config.toml
experts_per_token = 2
router_score = "softmax"
normalize_top_k = false
balance_bias = false
beta1 = 0.95
beta2 = 0.95
batch_tokens = 131072
dataset = "wikipedia_en"
Below are experts of layer 7 (counted from 0) of a mixture-of-experts language model. Rows are named router (the router's row for the expert), gate (a neuron's input weights, with its number), up (a neuron's input weights, with its number) and show model dimensions 0-95. Each number is 50 + 15 x the weight over its row's rms, rounded and kept within 0 to 99.
After each expert's rows: a language model's description of what the expert responds to. This comes from a sample of Wikipedia text that the model never trained on.

# expert 41
router:23 42 60 62 38 60 64 45 59 14 58 29 48 37 58 31 62 62 26 55 39 64 55 70 38 40 39 43 65 45 38 67 28 55 82 60 54 86 48 55 69 30 44 52 53 48 18 40 47 49 56 75 32 63 17 25 57 67 68 36 63 45 72 56 43 55 46 42 58 51 35 67 41 63 44 27 67 46 28 60 47 45 41 69 63 69 54 49 43 39 37 19 52 59 69 69
gate2:33 52 54 37 56 50 62 70 47 47 63 37 50 47 34 68 56 21 20 59 74 45 75 58 27 76 41 49 38 43 46 47 63 40 64 54 45 42 75 13 75 46 45 42 59 27 60 45 55 66 46 50 51 64 23 71 68 38 22 55 22 43 59 47 46 53 68 77 58 38 45 68 68 59 39 51 45 63 54 34 58 71 69 38 29 12 64 52 29 57 38 65 60 44 71 49
up2:78 56 53 70 54 48 55 45 37 82 53 51 39 58 36 45 22 35 53 55 33 32 58 44 43 42 58 39 46 46 64 26 47 68 42 42 30 35 08 62 45 43 45 53 46 43 73 38 32 68 56 43 26 42 55 14 60 60 64 40 32 42 46 51 78 41 41 79 88 53 48 68 54 54 58 59 47 66 34 69 42 58 54 62 80 29 60 52 84 41 35 69 63 50 46 57
gate3:55 36 61 54 49 58 65 50 59 40 73 79 72 39 52 73 63 29 44 45 47 63 61 49 46 71 51 61 39 32 37 41 61 42 81 75 60 49 47 43 60 31 55 45 16 75 37 40 56 71 58 31 65 38 54 72 34 61 46 43 52 58 56 79 49 56 48 59 45 72 59 50 34 67 27 32 36 48 40 59 46 24 52 24 41 90 65 68 32 70 44 65 30 79 45 64
up3:24 59 63 59 45 51 40 29 66 61 50 49 51 60 35 29 75 44 75 42 44 57 27 47 50 38 57 40 61 45 54 33 64 21 36 59 52 41 53 40 45 36 60 21 28 63 78 39 45 52 54 44 57 86 36 71 56 33 64 67 33 44 48 46 49 25 19 60 58 60 56 60 50 22 54 90 14 41 50 53 52 44 62 44 43 29 72 68 69 51 68 62 32 51 66 53
gate4:48 26 72 65 68 68 51 80 57 38 52 46 58 77 39 44 44 52 63 74 63 37 52 80 66 55 67 54 56 50 45 70 65 61 36 69 49 28 26 44 53 24 52 50 57 72 43 50 43 68 46 76 38 48 64 47 75 21 50 22 40 62 79 45 44 55 63 55 43 30 63 67 63 31 51 63 27 45 51 60 58 65 27 87 55 39 34 50 55 27 72 62 51 45 54 63
up4:56 33 30 58 26 58 79 60 74 53 31 43 33 63 31 31 66 67 49 47 57 62 33 70 63 75 45 53 60 49 37 45 49 43 35 43 81 51 22 74 62 57 49 50 68 35 41 54 26 55 69 39 30 79 74 48 39 45 82 58 48 59 31 60 09 52 46 39 72 43 44 64 66 46 59 65 56 55 63 57 41 57 72 51 53 30 66 44 63 25 46 48 58 41 48 25
gate5:71 35 36 48 22 52 60 41 54 39 69 51 60 54 53 54 57 81 38 80 40 36 47 61 37 55 35 58 36 28 76 54 38 24 61 68 51 48 47 37 51 55 44 60 43 55 69 60 60 32 80 46 61 28 53 54 91 64 60 38 55 22 24 51 60 49 43 47 22 51 61 42 50 24 56 36 61 69 41 52 33 47 42 39 33 20 43 52 73 25 42 64 52 29 35 76
up5:36 48 45 41 33 76 43 43 53 23 48 43 56 52 66 72 47 59 39 72 35 42 44 75 55 92 46 49 24 38 90 48 36 31 61 54 74 54 21 63 32 64 33 49 50 31 49 76 48 47 67 37 57 45 41 62 52 37 62 29 34 49 43 42 58 65 33 59 36 54 58 43 43 41 30 76 53 78 47 30 47 45 41 38 24 48 48 62 54 60 19 30 38 38 48 72
gate6:57 57 56 56 62 44 45 47 47 43 31 52 62 46 32 66 64 62 53 27 89 61 54 62 35 64 35 65 52 57 39 67 69 58 62 32 66 80 23 78 34 38 45 80 59 49 43 58 84 41 87 63 48 52 64 58 52 60 30 37 48 46 59 45 63 45 46 52 62 52 85 55 86 56 59 18 39 35 47 49 79 64 68 34 53 60 46 58 45 55 44 45 76 47 54 58
up6:59 30 74 80 47 39 38 65 51 22 72 10 29 27 28 67 50 35 41 18 75 39 63 35 54 75 62 55 41 59 34 57 51 63 52 86 44 51 51 72 58 38 59 38 42 41 54 36 63 55 38 21 47 57 41 36 27 58 52 57 34 44 59 41 56 61 61 33 31 39 29 45 64 42 70 38 37 43 67 35 40 56 35 53 54 66 37 39 47 48 28 47 62 57 25 44
Place-name endings

# expert 9
router:49 29 62 55 61 48 21 70 53 56 87 37 29 48 60 56 62 60 40 36 70 50 53 51 54 67 49 27 65 22 26 63 39 69 21 34 40 77 46 35 61 50 77 31 73 70 60 66 53 80 36 26 43 51 39 50 42 64 48 73 52 42 80 42 72 39 32 41 31 56 48 38 50 64 71 62 48 60 35 47 45 46 60 44 58 45 20 68 45 36 45 41 63 40 39 39
gate8:62 60 30 46 55 38 47 32 29 38 22 61 46 54 43 61 31 63 61 20 54 65 16 44 61 56 59 49 65 38 59 44 55 54 44 62 62 59 52 65 78 63 55 31 61 34 62 86 36 46 47 16 69 64 49 41 72 51 55 54 38 34 21 32 46 64 41 41 44 62 17 54 75 46 58 69 65 52 28 41 68 41 65 38 42 60 38 47 46 19 64 30 76 43 40 58
up8:72 22 52 51 11 75 49 25 55 40 86 40 58 60 70 32 43 28 39 57 63 58 50 36 63 66 64 38 22 40 50 39 65 35 43 58 49 42 49 51 42 54 44 49 54 65 65 69 36 65 59 73 56 53 74 69 46 39 30 48 39 20 11 21 42 37 65 50 25 52 25 24 56 36 48 42 58 32 72 59 67 57 47 35 57 65 46 42 37 49 54 48 51 53 57 44
gate9:35 35 71 82 19 24 61 49 61 40 83 46 81 56 47 65 66 44 58 53 51 60 33 24 44 79 24 33 36 42 67 40 52 59 57 70 43 75 44 52 45 35 56 38 32 68 33 64 57 53 46 36 46 27 57 23 66 63 45 55 68 69 25 40 47 56 23 42 53 53 33 58 56 48 37 37 38 51 62 32 31 40 39 64 64 46 45 52 63 45 39 63 34 70 73 67
up9:68 93 15 35 83 57 58 26 68 47 39 36 37 52 56 40 41 69 51 53 35 16 70 69 43 56 62 61 51 67 25 47 58 43 40 45 54 47 45 59 44 59 54 54 62 24 43 10 56 59 45 61 31 61 25 56 43 40 52 32 33 46 61 41 60 54 77 64 60 36 46 69 42 52 74 55 32 69 16 69 59 53 73 43 42 47 48 46 28 57 53 44 41 53 46 43
gate10:56 60 61 45 54 15 32 45 56 48 31 80 52 73 38 65 40 56 40 61 65 42 60 57 91 45 40 57 62 79 44 32 45 37 61 51 57 72 43 26 40 34 53 69 73 61 59 49 50 37 72 64 29 40 64 49 46 45 57 45 36 46 65 22 21 40 66 56 61 54 55 76 66 48 71 58 69 67 51 55 42 60 61 69 57 67 27 63 39 75 59 38 69 24 40 29
up10:50 57 65 27 36 44 30 47 64 29 42 72 49 65 54 76 40 64 35 35 45 32 71 38 72 50 58 53 67 80 42 54 52 35 56 33 38 33 51 61 30 22 58 75 87 47 58 42 48 33 76 60 44 51 64 40 60 47 81 45 33 50 40 22 23 64 56 56 42 55 43 57 68 44 83 49 59 69 29 54 45 49 53 77 40 73 45 63 24 43 57 42 63 43 45 34
gate11:62 74 71 62 52 46 46 41 70 34 52 55 73 51 62 46 26 52 15 61 44 55 41 37 33 41 37 44 70 21 29 69 46 60 30 44 54 44 68 46 65 35 44 62 60 37 35 47 68 43 57 50 46 42 32 49 74 49 54 63 33 51 20 68 50 34 23 52 51 46 68 43 78 61 48 39 74 68 58 83 31 53 43 39 69 21 51 63 48 46 48 41 26 31 80 27
up11:36 58 63 40 48 41 45 50 65 53 55 54 67 57 69 48 24 65 29 60 56 50 39 61 36 49 45 56 22 24 13 58 55 77 16 47 82 62 51 50 53 24 60 55 47 40 48 76 39 54 65 70 51 40 20 54 64 53 34 43 23 34 40 59 48 45 30 88 40 61 64 47 70 90 43 52 56 57 67 45 40 47 38 56 53 48 45 63 58 64 44 38 42 28 58 27
gate12:74 62 71 38 63 30 47 69 65 41 45 58 44 68 50 52 60 57 21 36 39 63 66 24 66 33 68 58 49 67 55 59 67 69 39 75 16 44 44 40 68 54 55 58 63 37 49 27 82 84 45 47 45 70 51 52 61 41 47 59 41 53 66 16 36 42 36 29 66 48 50 36 63 74 24 38 66 45 60 46 64 65 64 55 59 44 60 24 66 66 75 63 54 55 55 60
up12:28 35 22 64 20 55 53 54 50 55 69 49 70 37 47 67 31 48 64 67 57 60 64 70 33 41 43 55 48 46 30 39 33 32 68 32 70 60 58 66 25 30 48 51 37 61 46 65 37 43 68 47 49 35 52 51 35 48 60 30 60 52 32 76 53 65 47 70 42 54 31 53 33 60 67 52 43 72 39 39 29 39 18 39 30 57 48 85 13 40 27 49 46 76 57 36
Taxonomic list punctuation

# expert 54
router:48 31 39 31 35 41 64 62 34 47 44 42 68 51 33 64 34 79 63 38 34 55 85 50 59 55 54 44 70 46 51 33 61 49 47 73 27 46 62 30 70 46 67 40 44 41 55 41 56 52 40 58 72 51 48 42 53 60 37 45 88 66 38 51 67 27 28 53 56 80 64 59 35 63 36 54 70 67 47 34 19 23 60 79 60 32 40 63 41 71 45 33 74 38 44 71
gate3:51 40 65 58 56 37 44 68 41 42 49 52 45 30 51 57 38 50 37 56 33 35 70 45 74 59 23 36 46 59 25 62 25 66 39 36 70 39 61 54 59 45 34 53 75 32 35 58 52 20 60 53 52 31 76 26 60 65 59 50 41 39 68 35 45 35 63 60 65 11 26 20 53 36 36 55 32 77 48 63 57 54 29 48 68 37 18 46 37 57 40 77 58 46 47 30
up3:56 56 58 28 78 43 62 44 30 44 39 24 23 41 30 62 31 56 69 57 43 39 44 49 60 52 49 57 28 56 31 50 36 63 37 48 60 30 55 36 45 25 70 18 49 46 34 50 58 44 67 32 30 41 55 44 39 44 55 52 70 22 50 85 58 47 28 79 55 50 50 48 43 71 36 38 71 91 47 49 60 78 58 39 46 49 63 67 62 68 38 72 45 22 62 52
gate4:37 59 56 33 79 25 53 23 60 32 65 61 41 55 71 72 48 59 74 47 70 45 42 59 31 66 44 39 52 50 69 68 53 40 34 70 42 52 68 29 38 53 54 70 73 35 70 70 51 57 31 52 51 39 53 56 32 56 46 29 54 50 43 24 51 50 62 46 61 64 56 75 39 61 66 50 55 70 32 58 44 99 52 49 24 34 49 52 64 48 27 45 78 39 21 52
up4:51 59 71 68 62 50 49 51 52 30 53 46 69 52 82 64 44 51 67 47 56 51 30 52 35 35 58 45 72 55 49 69 36 61 35 97 41 57 79 44 51 52 56 62 78 31 52 64 51 49 20 52 40 59 61 58 55 43 45 69 67 54 58 28 53 60 64 61 58 48 82 67 25 37 63 40 51 66 33 66 43 69 54 47 39 48 60 60 52 26 06 48 67 24 34 32
gate5:62 75 40 59 55 76 41 33 37 40 47 49 49 77 58 55 56 45 32 57 57 49 57 32 30 36 32 57 84 44 42 57 69 27 66 47 18 51 30 82 64 58 47 65 36 37 58 64 42 52 62 34 20 27 56 65 55 38 15 52 53 45 59 84 73 60 56 63 64 62 51 53 38 34 59 44 55 65 51 41 71 19 36 54 38 61 49 49 48 80 41 54 45 74 55 43
up5:33 24 66 31 36 60 40 50 59 62 64 61 60 22 53 48 42 40 50 38 37 52 36 50 53 60 78 75 26 56 43 33 37 72 29 50 88 44 64 30 43 58 60 44 76 74 43 42 51 30 33 58 66 45 49 54 85 84 75 53 40 50 26 39 44 43 56 52 31 44 31 34 50 31 46 75 38 51 57 25 37 77 46 39 57 38 37 38 56 45 55 63 39 32 43 45
gate6:46 58 44 32 30 63 37 43 34 64 62 44 61 75 57 52 36 35 68 42 61 42 46 47 39 67 44 77 36 60 67 53 63 48 60 60 73 39 44 40 54 86 69 25 16 53 65 57 58 53 37 21 61 38 71 62 33 44 32 18 49 50 37 51 53 46 28 52 52 43 31 32 60 34 50 44 56 26 42 59 27 17 44 39 72 49 45 21 36 57 67 70 23 47 63 60
up6:47 45 51 34 58 39 34 36 36 75 60 36 74 71 60 46 60 42 55 83 80 46 32 36 37 54 45 61 57 42 48 22 52 55 37 56 75 46 49 25 50 65 81 25 31 51 64 55 73 66 37 65 45 50 61 22 25 42 39 26 67 43 66 51 46 32 50 59 56 37 74 31 57 39 69 52 69 28 44 60 56 30 40 62 64 46 59 38 68 82 46 70 30 60 57 46
gate7:76 43 60 57 41 41 71 42 50 51 67 80 52 67 53 55 63 77 40 51 32 61 56 30 67 53 36 49 68 58 18 58 39 69 50 46 35 63 63 32 55 48 26 63 40 39 32 59 42 47 58 61 55 49 53 30 38 54 60 55 25 63 28 25 37 55 56 82 56 47 72 49 57 47 51 56 55 91 30 26 67 44 36 49 64 35 68 26 33 45 72 50 73 81 49 68
up7:11 50 64 55 34 89 40 68 20 63 58 49 70 03 73 42 31 30 55 47 67 48 34 47 49 41 50 58 48 62 66 52 55 46 48 62 61 45 54 60 59 36 44 53 21 40 47 40 54 37 44 48 44 63 25 84 59 47 36 59 61 65 79 53 58 72 51 48 58 29 37 30 43 53 34 51 34 41 48 47 69 49 50 75 53 57 29 52 53 69 45 69 35 18 43 45
Copulas and auxiliaries

# expert 4
router:37 40 54 28 57 68 53 76 51 79 51 35 75 47 41 28 53 41 29 32 20 45 50 40 33 46 48 65 21 78 50 75 69 53 37 70 68 77 63 47 36 64 53 35 61 60 57 55 46 33 61 31 39 44 47 36 34 50 76 33 57 40 63 36 60 41 12 37 29 58 67 49 48 33 32 41 37 41 57 63 26 41 67 28 49 57 41 49 63 64 45 63 33 46 24 52
gate6:62 60 29 51 41 57 49 51 38 24 67 61 33 58 48 41 33 49 48 52 32 51 54 61 55 44 60 76 50 70 75 70 46 61 63 37 61 69 43 74 24 40 52 71 64 34 69 39 55 37 51 33 45 61 57 51 64 51 35 37 58 62 43 45 46 19 44 42 38 53 54 55 57 42 87 39 58 74 74 44 37 76 00 61 37 55 54 14 35 41 28 42 64 55 39 63
up6:58 52 38 58 39 48 51 53 49 37 34 64 28 61 48 59 51 42 48 40 43 56 31 54 67 41 44 69 40 65 82 91 70 53 61 42 62 67 56 75 25 60 53 57 55 52 90 48 59 40 42 49 30 63 36 54 46 48 22 46 52 79 34 50 46 39 38 57 38 43 48 48 60 37 91 47 51 71 55 36 30 72 23 45 40 65 62 15 37 41 20 36 53 60 68 60
gate7:58 57 13 55 62 52 53 52 28 67 78 63 43 34 30 65 50 47 52 55 56 45 60 63 68 29 36 51 50 55 38 46 65 24 60 82 50 61 23 39 77 45 52 08 59 59 50 72 52 56 35 24 34 62 21 36 41 72 45 58 51 54 54 35 73 45 45 71 40 60 37 54 69 56 44 42 26 70 53 46 50 57 35 58 27 66 32 72 69 52 31 66 64 40 39 60
up7:58 34 11 37 43 33 32 54 33 62 58 71 53 53 62 41 43 44 26 41 55 35 48 42 65 53 54 53 54 43 40 53 65 37 50 61 39 74 47 50 72 31 61 27 50 52 28 68 53 51 63 41 47 49 35 42 29 80 58 66 29 60 50 47 67 34 62 83 50 61 36 45 69 47 38 39 43 92 59 46 60 54 53 46 29 62 23 74 66 74 39 80 61 67 48 84
gate8:63 28 62 41 61 61 48 37 56 46 74 44 64 69 53 31 58 44 26 29 38 61 65 58 28 46 60 61 45 63 46 49 46 29 36 67 52 45 48 48 67 53 31 92 23 85 39 37 27 79 58 62 61 39 62 46 51 49 47 76 57 76 52 63 59 61 27 48 49 56 37 35 56 20 61 49 65 56 67 37 58 60 65 47 30 55 79 69 71 65 44 52 54 20 65 41
up8:18 26 57 22 51 64 52 50 53 50 47 67 84 76 43 64 62 47 53 49 40 62 15 51 37 64 34 61 51 29 31 69 50 32 21 60 37 45 50 61 42 53 17 48 31 72 34 50 57 54 75 59 77 37 48 81 53 44 33 72 60 65 51 65 47 44 51 57 72 38 30 53 69 45 60 56 46 58 49 25 68 48 65 40 49 57 58 64 66 61 52 30 61 26 49 70
gate9:59 60 57 33 66 24 33 97 63 57 66 60 45 66 20 19 51 55 59 60 45 32 63 58 39 56 50 50 35 72 44 35 30 40 56 74 62 65 60 45 49 64 57 64 60 66 54 57 54 45 23 66 47 63 48 70 40 45 63 49 45 64 51 77 65 47 53 57 55 55 21 68 48 80 49 24 55 69 41 57 38 61 10 68 58 61 53 64 53 83 54 50 48 31 52 49
up9:49 43 51 49 32 68 58 09 34 53 24 60 60 35 58 62 37 42 59 41 46 69 48 57 56 43 69 58 67 40 49 50 56 53 54 37 38 49 41 64 42 41 50 41 52 27 30 19 48 58 71 23 48 33 62 27 64 50 18 38 51 40 35 39 38 51 46 25 31 48 45 39 56 39 57 68 38 28 68 46 73 32 70 21 51 40 73 48 49 12 68 66 51 77 65 76
gate10:56 54 31 70 63 53 41 90 54 45 55 64 50 50 34 50 42 44 46 38 47 63 21 58 46 58 58 55 42 34 51 37 38 71 59 44 60 54 81 42 88 43 59 69 70 75 40 47 63 61 61 71 23 77 27 47 32 36 37 68 70 61 54 29 34 69 51 34 59 68 36 36 45 74 40 64 38 68 54 66 58 56 55 05 50 48 51 45 44 25 46 58 54 36 41 34
up10:44 57 43 46 38 69 62 73 45 49 55 57 71 41 60 67 43 38 30 47 32 77 33 50 49 74 46 51 80 44 51 54 38 80 52 48 68 57 50 47 63 56 55 86 55 59 41 56 34 03 43 50 26 45 53 60 42 45 54 79 54 17 49 33 51 64 41 34 46 54 25 40 63 44 58 59 50 68 77 70 85 56 39 40 69 71 57 29 55 55 36 56 49 55 74 36
Table cell separators

# expert 22
router:54 14 63 51 71 36 54 51 38 51 41 44 74 33 72 58 55 46 41 44 53 67 67 64 62 67 35 72 70 57 25 67 34 57 34 55 41 53 39 50 50 42 48 30 48 33 63 49 48 56 49 55 67 19 26 31 58 62 77 49 51 81 81 38 62 42 41 47 57 53 37 65 29 70 21 30 66 47 31 44 53 51 72 46 70 41 59 43 28 38 28 63 39 43 59 85
gate2:36 47 37 54 81 60 44 52 48 39 31 67 54 53 78 53 78 58 51 35 51 44 35 69 66 53 36 33 36 43 40 58 56 88 45 52 48 57 20 76 40 66 38 63 66 32 46 37 41 39 42 48 46 51 57 52 54 48 61 40 59 74 44 78 31 52 55 84 50 45 35 60 42 29 44 61 46 46 43 13 43 23 66 64 60 61 36 76 13 57 52 29 49 57 32 72
up2:60 33 46 30 38 27 36 70 40 56 39 42 37 51 20 49 30 44 45 60 55 48 53 56 43 50 73 34 66 51 53 42 38 39 57 38 32 46 60 31 52 59 47 23 57 84 59 34 35 52 46 51 71 20 46 64 55 62 36 57 42 36 52 43 31 67 55 33 53 63 69 15 39 45 61 38 52 31 55 67 51 85 26 21 68 51 39 29 77 18 61 43 55 42 46 22
gate3:22 53 44 44 39 14 56 41 76 77 51 60 42 52 30 57 49 35 40 68 53 41 56 43 63 54 25 61 28 57 64 75 82 54 39 79 37 55 43 36 60 64 91 33 66 17 52 54 54 53 43 47 24 65 12 57 48 51 78 57 39 47 64 61 50 70 50 55 57 36 53 23 45 61 49 49 53 33 61 48 51 44 57 24 58 43 48 33 45 57 44 33 70 67 47 56
up3:26 35 45 20 70 62 72 33 37 15 39 60 58 61 40 37 54 63 61 51 51 72 78 62 44 39 16 46 41 57 69 61 63 56 40 54 41 30 46 64 29 45 29 61 33 41 69 48 47 37 56 57 45 92 59 51 22 32 13 65 51 62 33 49 39 49 64 42 49 48 58 77 36 44 56 47 50 51 51 51 50 61 54 51 45 49 31 49 57 44 48 94 28 48 47 71
gate4:40 53 60 55 31 74 45 62 56 46 50 72 43 26 42 61 53 59 57 46 62 55 42 61 30 76 55 64 56 78 32 49 29 19 47 68 36 60 41 97 65 61 40 61 47 58 71 69 60 49 58 46 47 29 30 57 30 54 39 27 52 49 40 42 49 50 54 34 50 69 41 55 58 74 42 23 45 42 73 45 51 61 52 59 73 43 72 64 30 35 60 17 75 24 42 33
up4:56 50 36 51 43 58 68 52 77 27 29 59 31 56 50 60 48 54 32 36 46 74 27 45 53 32 31 43 44 15 33 70 66 55 40 44 61 76 37 33 14 45 68 36 47 39 60 64 61 17 44 67 77 63 57 21 55 31 75 42 56 42 35 58 60 54 73 37 45 57 64 57 15 33 42 42 48 48 32 35 36 62 36 38 43 43 46 39 55 39 38 47 63 53 55 79
gate5:41 52 73 48 20 51 21 56 19 63 48 43 36 27 40 61 53 42 42 32 18 37 38 66 44 44 50 61 35 51 47 62 69 34 45 59 42 49 63 47 16 36 37 53 62 39 70 30 52 38 60 31 33 56 52 20 37 60 58 53 34 42 49 65 38 62 54 74 19 45 53 50 70 50 37 30 46 41 75 38 61 79 20 53 45 56 41 62 28 87 35 60 50 54 48 54
up5:68 70 43 70 51 50 97 78 41 34 60 38 61 58 36 66 38 69 57 38 20 48 49 60 48 62 14 40 53 66 42 36 64 62 67 30 51 37 63 49 61 51 41 51 41 44 63 57 38 85 42 34 64 56 36 42 44 48 43 29 35 27 39 51 74 34 65 47 47 32 42 62 64 57 49 57 34 25 67 36 55 36 58 80 59 46 39 32 53 68 74 31 47 53 47 78
gate6:31 81 84 20 69 41 45 94 81 68 52 35 42 58 37 11 44 51 33 59 72 68 49 36 38 75 67 54 46 64 48 50 51 63 61 44 57 46 40 52 49 48 50 51 61 44 47 67 64 49 46 38 73 69 46 47 45 48 76 36 48 64 70 41 55 51 60 52 36 28 42 58 80 58 61 50 34 55 62 42 54 34 65 36 39 33 51 61 62 55 30 40 45 77 47 23
up6:41 52 47 35 70 35 36 79 45 78 52 24 57 40 41 19 21 56 29 35 58 58 29 20 28 90 60 76 40 62 45 58 27 62 62 61 46 62 65 70 30 55 50 44 64 67 25 51 57 46 59 40 52 55 38 70 60 33 62 31 68 60 62 56 43 56 73 48 63 32 53 63 76 39 51 75 46 70 41 56 78 43 59 48 35 38 53 49 54 50 61 49 58 67 52 60
Given-name endings

# expert 33
router:53 40 29 58 27 71 50 41 47 60 52 38 57 32 45 38 40 55 65 40 49 50 80 38 66 36 59 36 49 56 58 68 62 47 34 57 57 48 81 45 66 25 45 40 62 28 57 41 90 41 51 51 53 35 71 39 49 68 33 62 69 65 38 77 55 42 49 53 57 53 71 67 74 65 40 21 62 68 37 49 04 59 60 73 43 21 62 65 35 51 26 43 53 33 51 55
gate4:76 63 57 52 63 34 91 62 84 51 35 42 49 58 63 81 63 46 25 40 53 59 52 37 52 42 64 34 76 39 47 48 46 41 57 76 60 84 76 81 71 50 66 35 47 53 66 66 43 63 35 48 48 60 48 67 63 26 36 55 57 68 48 59 49 77 54 50 65 27 28 64 50 40 42 43 68 57 52 58 52 73 39 53 66 43 42 66 42 51 56 57 37 50 81 28
up4:66 63 70 42 76 69 87 37 63 47 38 38 63 49 75 73 56 36 36 41 64 43 66 44 52 41 41 20 61 53 41 36 61 48 64 68 59 73 79 55 57 49 85 64 58 38 59 56 40 69 45 65 53 67 51 58 73 37 32 49 40 61 38 70 64 65 65 39 68 26 29 47 42 34 58 20 61 35 34 56 65 73 39 61 61 35 42 61 34 57 50 45 52 51 81 42
gate5:39 43 27 45 15 45 60 36 79 20 69 44 44 41 51 52 45 50 39 54 47 29 62 29 57 49 72 37 96 38 37 45 64 61 59 41 75 53 82 69 30 40 50 29 82 22 36 34 41 70 52 68 40 47 58 41 58 50 44 48 38 43 49 46 61 52 45 56 39 69 44 64 52 42 72 77 49 58 60 76 46 44 27 58 53 42 45 44 63 62 56 65 53 15 55 51
up5:63 40 44 44 40 63 48 36 66 38 82 52 59 59 65 60 43 41 52 62 54 49 47 30 79 75 40 27 85 67 53 54 77 73 49 46 65 54 62 69 35 39 46 49 48 23 52 17 60 64 44 66 46 49 56 58 48 36 45 43 61 41 45 44 53 58 26 75 50 72 33 55 48 41 83 78 66 35 63 65 34 53 38 31 49 34 16 25 51 56 64 55 43 28 54 30
gate6:58 39 29 46 51 53 17 54 85 68 41 62 30 45 68 45 62 72 55 50 36 46 39 55 42 37 50 56 51 38 08 60 28 46 49 26 36 46 60 50 29 50 66 40 57 51 76 24 69 67 35 67 45 45 57 48 79 62 46 57 56 36 54 22 41 52 80 85 41 53 60 62 32 45 66 51 49 46 44 38 54 28 71 54 19 40 36 48 55 43 72 64 36 43 67 31
up6:39 56 73 58 44 33 80 37 59 65 89 56 06 28 78 54 49 64 32 66 44 66 65 51 26 58 62 37 46 53 80 44 30 49 50 37 43 54 54 53 44 32 62 61 45 47 27 68 57 43 35 70 42 62 82 54 64 37 61 59 54 45 37 40 37 57 55 67 54 44 82 52 33 68 40 45 86 65 50 39 43 44 61 64 64 46 44 40 35 50 79 49 57 60 50 66
gate7:49 53 61 40 71 36 63 45 52 75 44 66 30 55 54 63 31 63 45 66 48 56 52 72 49 48 34 08 65 35 39 57 51 51 24 67 46 65 67 53 48 50 58 32 18 58 94 37 71 53 42 55 48 27 69 46 56 72 77 56 55 44 51 67 50 70 41 46 61 60 70 55 72 10 59 27 67 68 51 62 63 50 81 56 52 52 41 72 59 57 53 48 50 52 43 34
up7:59 48 53 59 51 77 30 28 44 47 63 55 50 76 53 43 28 60 68 35 46 33 55 39 46 75 26 72 20 51 80 43 56 41 48 56 47 53 68 19 58 49 59 39 26 32 58 55 65 42 48 59 39 36 46 31 62 46 59 38 60 42 48 79 39 55 39 45 30 08 62 18 31 40 30 65 40 48 66 44 58 54 49 30 54 33 40 71 40 43 45 47 16 71 61 65
gate8:77 54 35 28 52 42 62 67 62 49 50 26 67 66 82 59 64 32 66 78 52 22 42 51 53 45 51 56 74 61 40 35 47 52 58 43 37 59 30 30 43 49 38 27 36 85 50 62 43 40 58 59 41 35 38 58 78 45 52 43 68 87 34 76 56 44 28 64 72 39 27 53 63 29 74 23 54 60 40 44 66 47 27 74 43 51 42 56 42 35 39 54 45 49 55 42
up8:62 42 37 49 40 49 34 51 50 48 31 49 42 63 59 45 50 58 72 45 32 52 78 66 58 68 65 54 78 41 55 70 14 45 36 50 47 21 57 30 55 39 52 73 59 43 57 39 25 51 56 57 41 75 51 68 65 55 50 47 51 23 80 30 09 41 33 59 54 73 42 70 77 43 34 65 48 29 61 53 60 36 80 49 45 53 70 54 63 71 55 78 48 67 56 62
Clause-linking function words